{
  "balance_loss": 0.00621,
  "norm_eps": 1e-05,
  "init": "uniform",
  "init_std_down": 0.00207,
  "train_tokens": 1147000000
}
Below are experts of layer 3 (counted from 0) of a mixture-of-experts language model. Rows are named router (the router's row for the expert), up (a neuron's input weights, with its number) and show model dimensions 192-255. Each number is 500 + 25 x the weight over its row's rms, rounded and kept within 0 to 999. Numbers have three digits each.
After each expert's rows: "comes after" lists some tokens at least twice as common just before its tokens as in all text. This comes from a sample of Wikipedia text that the model never trained on. Tokens count by the router's weight.

# expert 15
router:536503492500519518508552508519504506513505546456575520493526456526462479464496439500464495506502467498512527529495520518476476492531497561483483496451492480461494506467502477465522520471494527
up0:520503527477513527449495457460508493483501444530488502461470478446496493491500500482485496464550514432489537497497500483506503439496497517517498480485527553470506524503504552469509518458531503
up1:505513476512578461508494505497488513469527483526501502474483515483490489521519489455463459509503515497504497491529501521486495492491470477484557470516503498537493507519531498497512501501520456
up2:491488492509523499523541486546517519505512499518501508496508475489500494492488529481510499481518465517467505510527513508516495532498503542532492487501483460510531545531506540520488527526508524
up3:510500515500481490477475505449495543483471552549520481514520518481518443509528478459507491513514534478501471500507488516550478499506524518463473488531503504476521505507477489514540490450530535
up4:525514495502522499507497472484484522521498535531506512498545523570520486498484450552482470480481517519506511489495481471511513492503485477474543521478475498502434529463538488512490514525504501
up5:481504482478497501522502484545478473476485522499491455469505477541519512508547480504541554529477457501473476517502518518510541561504480534498519542454523535549469460452499516433508483488481525
up6:466524464490530478505494523429485522484488499524486484510502480505473491524516505454505518505529503560554496504513500501507486495532512519493485490514507446460480493512472479472519488514500532
up7:499509508478508522478470554528507527528489541508531498485461459519519506487530509463535502528518503482491587544473540554431516476509486522519543507463482511470511449494483533506494517462472473
up8:538471522493435529504500485442507515526552509494521502491495521494530495480446525492490502457492479496521493502511500521520512495521514485521525568500493476507479534471481570479497499469464516
up9:525526492527486481480477491529497515501493511516525465447448489530471472496494512507491504452493474491545475482503568511426440432470501462478517501455479516524467475474508495474525467478517520
up10:495513460464500510494491502521495493535505498472527476513524539523509505480533468487505482480538547513480480502545497500496515495485543477519504473511493508519502547561475500520547489512518505
up11:514473486482521532464477530537488448470494506452529523508522525492512515521501506443485518508514496483524496460464517464461527511507506464463477528484572485520517511467525454493483543504473528
up12:535502519480501491508493560521486470533474467481488523489483448499501530455516484501535498493512457503508517522528481517530503543483502496482466527541508498499498531478551466526513492537462482
up13:485472529498510549506497489524486512472523554527495538460534492473493527513516507515502516522455524517519498514467512513503506505506494496473524462533537474533557510524504463521508502473480481
up14:530471512487490508501535477494499509486497520486487456503501485489464492509508491473494493472540527519527504517507522471513502459463499471478532526479508500519464537514488496505543495476470510
comes after: " to", " he", " and", " also", " was", " who"

# expert 26
router:486497482519548504489554531483488508534497541470566475503549498533479480464481468530508455471519480496521580495482477503442512530503515475451467538499480518480505471498521481527515552476531531
up0:539451492505487480526491538498493527557511539504469540513540461504535448476543470516471501476487524512513539479469481551513517428504514514497540502473490476538469533482490539496527539496484507
up1:507457521477515521512513529490489540503482511515543483524480479552497469541543526499492464477525503507492529471514491540524455538497497537454486463475528526551529519477498476494480546488497512
up2:523517490530480519456544514544476531484500489497499529525515470507533480490538440513473490499496480512473471463511483536506533516487501487542517521463490514502490488502468466501531518531491509
up3:515458473568524501503468510503509479520530482527495500496496513511545485520515484525575512498514494480508501501500488503481522503498438516489449509491549517498489540539547500533487526470491513
up4:499488542503468505516462445533532506487487500486499517492541468515512528502479486500500488484493515531483506506507507495516498532528475485478551538481473490537525515493505479481504490518512514
up5:476492521545498481490453494493453507473498526546488503493524511526495517501485453532486498521507518480499541487478517494483467530527523503474530515500541487509528502565487472506501517479543493
up6:494502519471511492492533477465511504525493476480533466483447531489507502489541476510498512472577519517527506520504479513504553518520479476509497530477463489479468536521511506476522496485500522
up7:513489519501538476536563511513495503560480489545517503544514528487467476494536506488498511521537543433470464484530488486491469516483504450530480504481507483481521470499475493487476518524494506
up8:468544496527519535527521527457516501518502484468500546509502516470517485529522536505468499515452428553499493469504463495515480515499493443479508477519520492473553512483522503483493463524510496
up9:495538499508497495487566528534529490521505500492493498487533502509498526511495470516509503485493511484542495514483533510446460554519472463485511488496476491519489501507493554514482494556485531
up10:515544474540466507506497491496495484509539515491513509496523519478507456518506516517480512504485502521527504501515540520519527501499501526477474524479535503496523492439522460519490515509560522
up11:466488518512524489480537517501509454460525498500470499509480520497515473514487500543484495506488529516543489490531554490519509502516458492471474484490506498466488482483493491460502475474488517
up12:500512542496512487522570492496537502466501512481449470516483477491493512490442502505485495434469493521512548501494464523518544494568519529480496491483524521464510427481473439511512469517494472
up13:469520522464497484462502471503500515478493555497502464510494496505494468522475489493476506514512482515502510524494518457482447516550526464476516555482526528467485506409500486535500516538524509
up14:559563484492466494498484486501535514496515486502535494468488497491502471489507478510479516497488500499493510497486468463526495528544508517497496430460518514497478482467530491529481504467496522
comes after: " was", " is", " be", " are", " were", " a"

# expert 32
router:495505469515518517451514500544485470489520533520492496498513486506504493503507480476472502471540479492536500521482522500540518487502491513486514490520504502480452556483468514522489514504472489
up0:484488508485495540460460513505570500494484459505469541472501496508565517524455465493493499482504501504560495505517491509541473506498518497467484500485477500475501498503576490522512519492471538
up1:495472456455491474474457517473500481488513518517496483461499513521508484463519537521475539483552497487515519475513563507452468483531517475533499457506532522469483503509506511511550492488475479
up2:486493525485497516498512521537502499523532503520514499550477506509480474438544498501495484491462501501503514465512471451466481493512509484482478514490506485487497492497508524523477484480473564
up3:526502535483525489537487544508511510525470467472485498476513559484531489488529513501517478496509477514476483488482505492497487528533494515508474488463520508499504502498513485485517468492470502
up4:509469470444519510453493545497482520500522550506484495492504500525512498547465514497496500429510473524487499498511501466476490464517502513497484474475484477513558495519472483512498514509485513
up5:527506480487500525476513533496472494491508541480517522552477494528500476527531486493507488511519488486519502489460489513537483464458465509505540473513518500531494526520461512484480525526493518
up6:458487482523476523511509493537454522491550490488508488524496506513576506489544507462530480497471523509444533529484489495494471505492551525523544501516535495492511512459487463528514503523514472
up7:479471482497528524498492588517495509501528504475498485530492498486519554492465511489514465479503505498518491490518492467527468474508472501536463530515534527536471500491553512477515521513531549
up8:491483530532504458480500485512500530461475504547511508548529511481513502505471503523484481495522481496515512485512503529484492541493545530481535522484522515525547490483456475525444510540513521
up9:493510519561519507503458506453525502501485481520489549502524506490487516496509457476491486466516500472505479511517493514482483469536469491466461494455484481492511489507497507541494479498527520
up10:498474532469533478537528510521521498448545458463454542520488465503524483457471519512503511467465523451443519491505471444488517483474526522471497543464495525480476483482454512491542528524519470
up11:534527463477486512473489462522506522485475500503491507542477478496501514498521522498481494488476522514500522494519495510538449471482485486498547476521499466495528484496488480519453495508500541
up12:483465518479493534496494526528478516513508523498521488511494555524542522470513511483485509490553510446536512523476565488484462476500473573491504506449514505516481478518510508494464468503480506
up13:493491507454480493483477494557520514491504490479507466504544490456479483565491528502500544486533508457496540455518459539549466494487485548516526510471504507523498503498516495491493474518519500
up14:482511525493545527501457495477516519526489482520487506479507523489481493471502500516523447514526465485555500526508478493511505515541485507482497505507516471500473557504496570512472499519502510
comes after: " |", "|", " ·", "Personal", " Total", "Scientific"

# expert 23
router:532484517510507493506537548475483514503493523513473491508503498502515455493528487486487511478515462486476460520424519533519517539522514486460479533508544520504496502508491499501494521459475497
up0:522494475489488530521512521487517508522482558514506509462478520523486477520461503516535515494498473490491519516494486490522512457487505510492539521492505544459528518471456522532518516482530519
up1:514491503560512569492495445515510542521508478484534514460496519509506501454484462504505473490492524498501510474491481547501501479496495516514472551521503518483523488463511508502497536488501496
up2:539487488491457504504517483459526487513513536534523521507453518488478491469492520447542498516532503527460461514476514493480515494519478462499494527495505506487467508492513504511500549509482494
up3:396506509503482523455543495494500587505525497487515498466550496461517512501487496498514473487533465498497501486502457501480500456497486495524515498491469491473502502493498479493539524531498477
up4:499487476493498543489451531500504480519501503464497501516519506489463546476493518507492467522485475498474485473493465476501446530492527480533490532442515505504522508450514484475491457514505481
up5:536502549473524498487513498535489504546531490507515503506487523491510505505511473510532482444502478506495511482494483533514488513541493496472487525505491492496447512502528463456538486524460554
up6:484460515475475480513504490540494461500485492525518489503473518514471462538462526527447507493509495513522495520489482543483475507478491535504520493476528498509458520519458513517500569502494512
up7:499496544493545478508497471488420511490493488489526477532520547516524519543529482546476477486509546464566491452528473526501513466489484501510510516490536527490506486476519528495482493484503480
up8:475494521517522450531498491514530504467488516485481514469505479475488471508514497522493525534546475504534484437437517468520502518526466491497503521536513468464487500448526516497462512489485501
up9:514503499484488518509508531479482510484577473480530482472519458497533499504516499507473516501502452500498507530491491507505497508502414552483496502468496496492518539486523522482511472524521508
up10:478490541507514504550477492567516496485480554472483453492479519492503494539502470491513554468464492513498474500465511459435541526493524543505451505469486504508485482513542460495500500461498511
up11:500474513510514513484479508484538491526536487505528452493492483497484522480497501505513470486457489538486508556506537482504491518495472478516495535451499480489499468511534487492459512499519529
up12:493486535512542511502495496493477495448537512455527485477541573499516528517503513471500513510470539531520518487487543502506467460507487525495482516533487499509466492555526506537519514500539511
up13:529481519489507507489477499517480516537489472546490490514500525492509526504498507489538488494487494454476515443486483489511459500519523472513446494533500471507470474504463509472539482519498505
up14:490519504543490544445500492503532489520495498454524515508509480497490501458544480456500474485510487492502502518480509475505503539553478513450430529501473513554509507493504512520522490526441480
comes after: ",", " New", " in", "-", " of", " by"

# expert 7
router:516550489492519529466518516476507566459521514521552491493502516510496485466518490514537477462488452480508476500499550533491523474522491508509479503504541513515492523496510501517506523473473472
up0:499523532519475520467499552485543443525469497476517483513496466461501478513491490491457506520496474479473513458499506504487501504488507524503484472488473547481489535509502510491521561483528547
up1:530477495480518500548502502505489520509512502527483463533492486471487461541546510529485484470515467490513461481478521526493520500487468510469481479535485587554510503530509499488537556519486492
up2:534460481499512514512470549477500479525470514540522527551479547486551519504520503540468472522545525476507482540427432530491527541493550497470496495436484511517492482498534498455446511508499488
up3:501521459447522466492504520534523515523523535472473487538522470471514522491546484446494535491506482475493529505507512509500532536496534508501488540510483485526531527464496530500450452481494493
up4:511457535531455499452540507502511492530547508478504460510522508568449496487476451502521487501527489532504472528468471507519492537520516510489495522490492482502508517522491475521493507488526511
up5:505530526467505493471489527482487493534498525532487512513477534498522498496508520467516493547476533457520504431529517512473505495512526490522481513519502447533469503542538515520546492474482533
up6:518514535492530530507538554506522465488519481484461522524519453495531505513505483485538494468553487446473479555506481523528507500522509534484515471494470587512536514526518522498505455479499457
up7:529540502496471456516528531490478512492485527482482535498522501540487508520494504508545445490482480505529508492529460494511449500487505534486546533512480480516503508479490469527497543544539508
up8:489476479465503508521501534509498496493489488507507506493486493467471525518510516501523498460488527453499517472539491473450498514518514521493507522521546510476508507453513457490501486486464499
up9:431494529529502547480517511519436534514509521519506519560474516483524498520537470482527518520512498459487518542527501505517466501503490486499456513541488485521477535561537490518506500482461513
up10:493493507515538505502499490481459470483512459500502524508504491477505519454528495485511537499495537520493491537527472451484528539484509478497500500509546474511527528518517491485496518521508518
up11:513509481463482486528487498526498503492483508489577505499503533486510495517499526440508481545516467540498498537477475527481492485496498507509500489469528545485509463507466447489523517456511490
up12:495499509515485493548513509498494498465481529489510479519535510497521459509483482501476491503481459494522546440534478510479510512487497472475524435509497528513491456555518510468502496535516478
up13:486552492479505521519534524488518512499484511526496515518540456507481507507529494529546456501479515524516497540510476459517541503489498465455462500473514489506498527508533494530514523483492498
up14:501503520547514517477516514517465469522503513492488487524463513509474492472475462492534452453497505511474513464456531512475478478512489491540489532509516521486520482489525499454463503540515494
comes after: " of", " in", " to", " for", " as", " with"

# expert 18
router:516516477498484463496528526542495483472470541451489447525515531510482478504562467505564510480551471497511499472502567494478497498520502500469526509491544516530503519448478519492512488506527435
up0:520498467522510453519503538513473508513522504479462461536502525502472465460473528551543515488512486489488486481504505454503476528458523494497469490532419484497521529523524546442474499448501493
up1:512488468504483468494499474475537500539554540492515553520527491486472492528506455485488505508510495513495537469490563487480449458492519518527486478524537511483501510486453507486547471508469534
up2:510497489465549450468485509554491518513461448504506477472476480540477513476547521451517484516508482479508533513546481527520504500491476538517495511502491514539547526524468491495513497469478485
up3:491552478532491505502488525484522490491512481466560466529486450475479482517512504463511518484501478468512499482527472505447537511505470444458510539522498512492452496497463486455525517496475488
up4:539507571516545528508517486485494510507454447526458468496511495499517484462450503516541496487521512480499501524488517498502520550514508467469514474503452472511484490475530551520496531520489511
up5:456557491463461467494547502495516499516484504483495517479458496517479504516505505509482499541514452455505527500508496554505505524539473469457538530489494499485517501483469500508490465515484466
up6:508477456496545492518502520524499544527482469513519479472473509488515479436503547519531491505542469487533486529502471476469463504484537505494495488550525469494526511505468450485513484480510467
up7:517519506541533517496494503442493529469445525497530470477487494479480475530494464493458481493521506460521555528524533521520474565567533470481503512470544521486512511530498469469540504497468464
up8:532540529508482511523470550475519535492496495435532498454533493495562456487494539474560458505516542484495518494527510569495455513515489460514526536547455497494499506488464493467513513512489491
up9:496516517475488488446479487524528509542504485541512485529487481511516506461520523532494451483462435469548496504477494494526495495464497523498509530520461523498502518519471448495471493516514499
up10:508493479469482514488521480486486500502542507467515516507506507514477486517533501476505546497544473475481521507487530495505557432502479426549496481483498512489514482472523472552481459490504498
up11:495539485445482506486484523540532501531513524465508547535494474466520498514514507497501502497461554480463478510504468506504514488513497493461467517490453503489500485523528516489533509489505490
up12:485485491484517559480508527477491503529548515470454487483528553509516506484497503470460505500508502549534514505475520499551465531498521484496518491525496451474518503490490483509457526489508508
up13:456505535526521468524512464499496484448507501480485527541505474519459508486481490555487502501487517554484536470471503489503476498506495477459505483515491482468516493498466503459468469487497470
up14:497499508526502523482474513468489545480535495503505486489529506512502472483490509467463551515493519470517556472528470459508447562488500476507474435490475514473527482448512467516494519537523503
comes after: ".", " it", " he", " that", " which", " It"

# expert 38
router:521470490529521486524483522486492545515509511459509506511497519515504521458533470497506482478489475465540522486433509519520522485493471492481476512491527548471470497468498492516514495472433503
up0:449510513473466485465483507498500514447505512497483455522526466519456496466456478526454528506502496513497507497509525515514536489484494526462527501472524481519499499497493529523485463485493499
up1:502503505530513461497500464469484503495532520443520536469514497535531528553523544524530460511498515520468507476505508523442490477485512467514455543478465512455530511468474537528462489467456543
up2:532528468517490497494516515488540515501490517493527484503526502496528566511480533531449501500463515537499491507486488480475465473517544516495534480426498487477441490513493501454479502495503496
up3:485497495487506510488513473520515511480494493497500474540449516497449479488514512478486481477507464474520461505508492501514472496506513462466507512533516494511459522467526495510476473468508491
up4:484477541518475475504448475521516492535478551493501494480477493497497493492500471486476444480485502468501518508515546503505507461514504498476510460502474492514508488487527521523490490516514534
up5:519496509530510505563513528508458488521504491493485499504496526498507495469516479496492482490514466480509481473448556497509512467486537475502523518491496493507451520497521486518466491500467446
up6:529470508524445500470478485519524485463512543511469549507530498504471494472509507494499494536509532503464486509499504484538502520501535491506486534479482449481462488506500527518504492482480484
up7:512521504511480508513492477556532501471509521452500502491526464484517537521545524513459496516505480471550506505509525484489523486518524504514492500529517474485534489496480481539526528501464537
up8:539497511561507517482522522519491547494522498514491476492519527522496501520517530482491456481496485492502483511520522498479483536491506440533475485500487497516480522545476515511500521487474507
up9:514494516578476491524487510514507480447524560522510502491497494490500482537461474468478499529482499532535471532479513530552516512535447504464490505481509495510445537491533547486530488495505486
up10:479509514518495462499541578501485519550486515468464480509522570498489483528504505521499476477515502515494497528516503469524497521512533541484507480496506525516454456460486522505510501508484540
up11:469494488486520508490492485482512470481501516510478524523499506482473477531475510490522508488523554481489495534503493483443512477536541511499478524472534510535552499546464503510546465531532484
up12:509484464534517536501531492516463446463516500525527482458497512495485504494471515539519486516501533468512489492487508507488530522524481507504529550513533478495461486507523465503450524487527479
up13:566503506471522492499492477507525494506539532497474504530520525528479517521514489503501517475502470495505509500521514520500541479542482523518430499529493460500511500505492495498470503488491517
up14:493549490535505492511497488544544487500466511490478488480510434445443442490484489496544482505524508468470516511457506524528510521509506548464552494481482512484474511475492538496526507495486518
comes after: "-", " (", " \"", " the", " of", ":"

# expert 45
router:487502522483525517511496493482509523464526522467498543474571467503498480486524498463500509495494505492519477502446531491456508489532495486487489504469505489489501538499507507496503486477493459
up0:518471507492490512509509462505524488526522484483521428476495467500482506502473509487495510464506529495529492506459526468517495505521492459542493537513536491495491488457453494516452483439509550
up1:444491495458504461500480520492434459513502486488508502541486497551553509490486511501495484502501494485489495528546522470504500496552508485467491503458475499527532525466505529512532528497541513
up2:460472473506518518530498473556489489514528509526501501485469463521495522512523504500464493500552517518485512477527546498478508506458489503496531493494490470459481469488537542483486458483518540
up3:532480479506491533493508458451501513511552539523476502504532473452470461506478518466524496464524515514528521543479480517514495463523542516514524484485485502501428525497476485521463475510509454
up4:505509499532469479486549521500493458482515474513500477499486532502529534478461467541503463535480508451536524480508557497486503497476498461538561553492524534478519485489502503539520501513487485
up5:488479563479493502456433481510461479504514503536508462507546530521526513527497508503501460466511451499483505505487574510511493528444502525480500511526540523493482515492479470491512494494499470
up6:531514501484491501472507457483494526486476504514498479556526451525521491488470509499500487552521511483547495515503470533491479473524473471515470513471523495455531542487494516526472453464460488
up7:482538506470494519476516504533513492505484502487494493523472501490534509499467506461495494466519495552450503501515501535539499500530540519533483526504514473466501500474512507513427498525575501
up8:510520513523533545492540525500472478524497509486507591418487497551494499496473549468477478426466508513499500486479525520536509521543512472454460499484511527497498495478490468490510525512489503
up9:554485508487549520491463557496506490486473492480515530446487509514524531533509526489480477518535501467509491477500541501499528459517471512500481500473524508477515496511538515545531429526506456
up10:484489520476470512507513580508503488515491521469483550491457514483493498469505522539506513516532491490485448519488480520502520479523523522497466471466523482512506523506536493491528532487546484
up11:500549539544508473537488498430506521521490500476442508471542484526495540550482483472541502507498475515504454497474478497518479534538500529454489539497528482534511517486526451492544497542522502
up12:515506479504555461492516519526519528478471513539526512554510557487509483434463511501516475519480530484477516531503534475525469505471522518517488497454459455532508480484519530502509496508512480
up13:505492530491529509562488489522505453502497500509490485527567501506488503523518518489531507449520483484502499487480493499481519506509508484541483493493471507485524528496493501498524557506556528
up14:500512527530529476485464542487501495461468459496509491498491480511506468502517497492506453499477473456499529432487488511450521487528513503488525478506497517502489519491533507553498460503513507
comes after: " the", " a", "-", "'s", " The", " \""

# expert 35
router:525528441507521478449488522498488510480512518480506500499487476518489506494508481517527489523507394506527531521510493524445494436514506512475481488486473496516484455508473445500510494473479495
up0:492480479475527464452503516480445566548535493501555501471523488484501509517476522463493483480538527516462462498484498507491483494535504547487472523482483482509536462484507468483511540501498502
up1:528506536528470512490516525459521516457516474490486482477549536485493473539498512515450540470483486529457519486551512547545473526485538478466509488503534498492521478486488484510536479476493485
up2:509468454547494479523532489490494502486482511513506477504504480515461503454512466481504486485478472511498493502491463527486454548516462490511474509494498529488477520534477528507485457497518501
up3:541479481477540497506471451535481508539500492501494520533529505508465508458501525493506501516499470496524517506497530504507519500439474513485499489509490528536504509512543487501497488472464466
up4:488469514448450535496481529522486541502540496485496527546476513513495524485565496494498511514518544513474469517505459504474527494517502502454454476516476446464485483485493549473485482488494482
up5:517510477472474458474488487515445465495501506485501552522541527507495521511474502502478493509486520490513543527486516451508479500472539547517504515504456456486473512508536553491527488522518497
up6:472509484523498522481444472545468483480508559483532460523492487459482547523495480488491534509514525508515474497517540494524466509517507507506496491466503507478473501486524525485483467503528451
up7:485494509487506487506545516530538495508479525450549537501500506522495549492558507507518508447499491505472486514516400491465503484522539506509516526490465439498495499469509481466498508527522502
up8:469503494492535516487509542504527506505523485466544534500528533563479532496509490514459479497504492463522525501509495489516501467472519502500463539511512480496545488530469539492488504454513506
up9:452499516517504464519548540457478520510432472481502462506501495485530492508505496489501492511473499477539510466539507480546493497572473509539480511519479530505525501471486516528484489525493531
up10:493511467469521494515531507492439486469445527495520462473513454517550481487506486461512484497470508511506496448516535513495504488465491490487506465540469504518498508529468498445502499466531468
up11:527541476530533456465506495523528475512505499469522422473483490517508487516517491496562492506509517452452475514516470529532485485508439533485526488504526482486497539493530487504485504537514525
up12:496454489507492537482497505506505526483557505500487494522472470468498550523500496522463490537468450526478539533511525504499489519485486487478531468456475513487508525499518485532520513450498499
up13:516484449489501525504503457461493459459540529509522484514496493486505487501563506493521472518485551528457494485517488528485484466496543508530508524524449549530488498495453481554498508506522497
up14:533462481544540536491505523493502508513483481472498503518452515451489470525533473539510455528502472517486546542540464511534515476504488508552526493481466498446501510518513536477516501512523485
comes after: ",", ".", " in", " In", " this", " that"

# expert 28
router:512498472519500515467530528492480506467463535497494541485518497530509474475532479498524501515519472473526481513504540514512519504533476483461475536494487510490492511492477505493516524471488503
up0:525520488520562477516529507513517531533453498536479484476475484540534491483525498517466527500486476465510485499487494489500486507490434463502517505464539498487489527546516503517500512512510483
up1:515485527512514488481525456482498490499523515505516456508509530473545503506494497490484479498539481511495496506513500469466531468543505508473477517501476502521487505518526512508519498510454478
up2:508487539507520477502468483527498488506527524545509466480545478502502480507501508462515465449486492509475506514492536528501525493538482487477487502458493481480476500491510529453480488530495471
up3:481457492502470485454481515499477574523512470549478493519503506489528475497477445498520457482509537492497488502525493519514482506532487549478471530520513523491496489548486480520521507503496487
up4:502512471501527505485547511464519454530495481511525475505442529491486477509520478485519494527478466493508470468518465518478508498511457496521500471478515526519515512517494435483523500498515499
up5:477443517460514437487510484509513441497518538480535510513528578559483507495519482484476484516490482513499479506491536514498495518524516511490539476485513495476476450529456484502446487523517538
up6:472483491529482517532519517440529508515533503489473467496493489496489511557494517493509497451538491519476507467495541520512445445498512514492515497507492487463476519547492520503541509482543500
up7:522491503502517517478555501512506474514515487482461500487476503514506515466565458480501480533498533459496507503477486516471550513531498537501552569462527514500471505485495505493543535498511487
up8:477477491518497510507525440549518460503443508476513503505503503514480464522541489484445505473518460511479515512489531487507534463483522532487442559512521505522478475497483510511539507516522490
up9:523459466504537478529526496464479523499440503489474461457529497521504475490527437493469507509458544520513506519509524502510499472499480507517506495484494540506503535482508453545523505464519518
up10:497558510463494470520515516486463525496483486485521505494483470529505545485527448548486516522528500471502528494462533518470534463500457499491505533510494485510522526485486504473527546485502493
up11:528495499451485525461489486472492529504496496521477469509480508484471493513502510476524534497542455456521482493501550496494486489456493536512457560451551537491524473485483454496509476466486493
up12:448491472506528518487510493549473517511514499500461484529541533467527486507521492527493496509509499525490495474496498533452544477454509454535508504485535432523531510485478470462507477510526478
up13:505499470523491477477492465516471504526482469504506499539506503484513463487509499473439495496532446545483519519477555521512461553522488518470528528546482494504476489470499469519544534515484520
up14:521536501526486471517517484505524466503470498486508506477512504531464542502525485465505454501505500550527521498532531513521466496483524505497504536470502519482469539497525474492471504533549511
comes after: "-", ".", ":", ";", "=", " O"

# expert 1
router:524486475503525510499504493501462500507499511417499519507488499532513523507522439470504503496505483493525507451500527496519518483506465569486481508534514485468481535500485491462507477456468526
up0:549457496491483480463535477477480535504501563486511471523474499507538490525452493499487500520486469505483472485477452475522497504423474503481500462514512508520507527495480488511511514512481491
up1:501470500518496536507504468520490499472535474481528522469562524520527540491454482464496477464476518508531488521503533498496491466534503496514474496450511516512461495488538510506512491525530500
up2:494522492538499506499497497508522505509502491505435535569481476487549505525495487508514512503530511517544489495464511501518496472502484496478504457533478489496473497497504505458526493517464487
up3:481544472485519512493506514507510566508514549494564506496506520541495542496482490512553455493524517502522452496476473487565500443490466510507494525487500561492474494511530501510540500493471494
up4:522488486534546531475518502486516486515522486477524499491546471524499489491551486523527462488452477464550464453528495533484525470477482513468508538526520506513513467485506503500512518475496495
up5:480425555504496498474502479489530531477540479482498506503516456498500525511566545490535572516489485502494462508492546482537463477462447497460451498488497498493491502502479485503487550472469514
up6:507490491467493491481476456488514495523538506507499517536477501491507462486479504464517478486510502536483522503474470509473483493522528479508526509486505476476528474474525507501525502504538544
up7:518522548510489532449525474481484506470494517499502485509494519551507485483485492536469481476534537514485434487518471489527499452527540502526519531485477512480493484505477474507476515481492542
up8:490493469475496502486544462486510504473527514467519497498495524496466504468521518508498478552520532480510480519499503494482522518504491515539466489517532550458496508488465456521506509491496506
up9:432506503522535516441521480521488537542483492468503468490512498498492474486437525544501488505489477494485477493482497487514579510517531483504512525493517506494507489447528511465490503537523479
up10:491514507534508522496510455535500504515508495487496477500478548497501547507513527493510488542536425508527497520510447526498469527522476483491484501507484532485499489519533520557510495517483536
up11:505511506515505492509545471525438523478468533519516516526498542490530510469508530520490479505485516496470500466490510466472490518515507509504520531470475514537500480539511481511456518493508468
up12:498512463493506509480517511568486518510487510492483518508482464528479516483516496458497500495486491470505555497456476497505514441537498459535494478499488510502526521486542512519512531475491483
up13:463459501490541536494498535494526523506522512483531493519501456495525473506487472518466428495481474499479485540518475483531513467466511521493447525524507561503451517545523484552505471496478492
up14:505484474544456481471500464505523497520513457514488506497505476500508499475503511538502507514544492527547510510532473530507485469523447488525504481473475506527484545482498510538504502484458476
comes after: " the", " a", " his", "'s", " The", "=="

# expert 25
router:519516472519494491504523527494477523529488558471495496486513516542510461493530439499518511469521500475545535473502511504476522513515497523445519522462475512498457543473493498531548547475499514
up0:474537494547419462504502505517504524505469526473480508497495498470481482536482453466476484494536477506501496521496495500497487511526521483510478445508506478515456515481548485483548487528515591
up1:522476519523517527484540519469482487494492511447489482500457518531480509511484496527478534494499495503474501489523499503511503524527486464460511510478536521499502535505512532524470478496529502
up2:500483512453509532513491482495464500489509502484530492527456551552476516510524536496487522496515491468516497507492443494517520510533539525543471439481491498482510496520506501520488552441507476
up3:520503504479490472527555467462432514469496483493510504532489512491511497494508503516518497534523499476525487517505470519480566507547494481463497520456528506498449522522486488554513504492531524
up4:520494499522477505474476512450505466521473481515522476479511474510519492498545505478494484495483543485440515514484533522460528509451473522508541515497482499538488542468462485485494494474506509
up5:471503511495549502554518500482519479488478470513506501473494534531520444488543521483527523513493489496493488499464513506504535503507487551505521514520485520519472545487526493506477506462513502
up6:515512497541540506520500501472477457520488470519490513513517534504531523508532451518512454490476464504523480508469485498515535534481518509523492522526526513506542539492514477498550497497477492
up7:497489495539495491504490495483420491517550540493500500515538531488488521507516486501478510550498433547497511517506525472525504490513483499519477538502529501519530494476515462512500505463466468
up8:491534526522521463476510493528470506500491535428489487495460520500513489500469491508472511497519499491491515548470461475479521509526512528492501513545475527543452475467533488524483528493498510
up9:527499486506472492500503470500489518499528530511465478502526520510499506507561481521463476500456534498507527469484538473507501477494500533475508517537508530532528502498452443509484498516541472
up10:546477507552493541508498525493498502515525431460495534513529487554488472498519502477481525530497493500531510546521518497500513463486513497494497538485474526513463466529481450530505479470489530
up11:527483493565505538539508466524509515446514462485517506516484513521468528485545481514481503482476482528467500459533543500530478507506499505463485501524491485520485502504516498528497481506498504
up12:530516496455474542561546528536510501496528506517483511495514449505544542464478487515526512494537493493520527476461498512552475527500511473532520510494523506502483472498508495499473489516515501
up13:484526508522492535471507505489462544495507529497465511548492475502461491481451491487483540507520499465482525512491476467452530463488493491500536480447507476461442516486553490510479552504546536
up14:541480546487508516477479529498548454514484492532507480501552536503503480423476495489524439478536510516506529516477501557497456467503534483509506477556516462460465481525499503517491519515485490
comes after: " the", " The", " a", " of", " and", "The"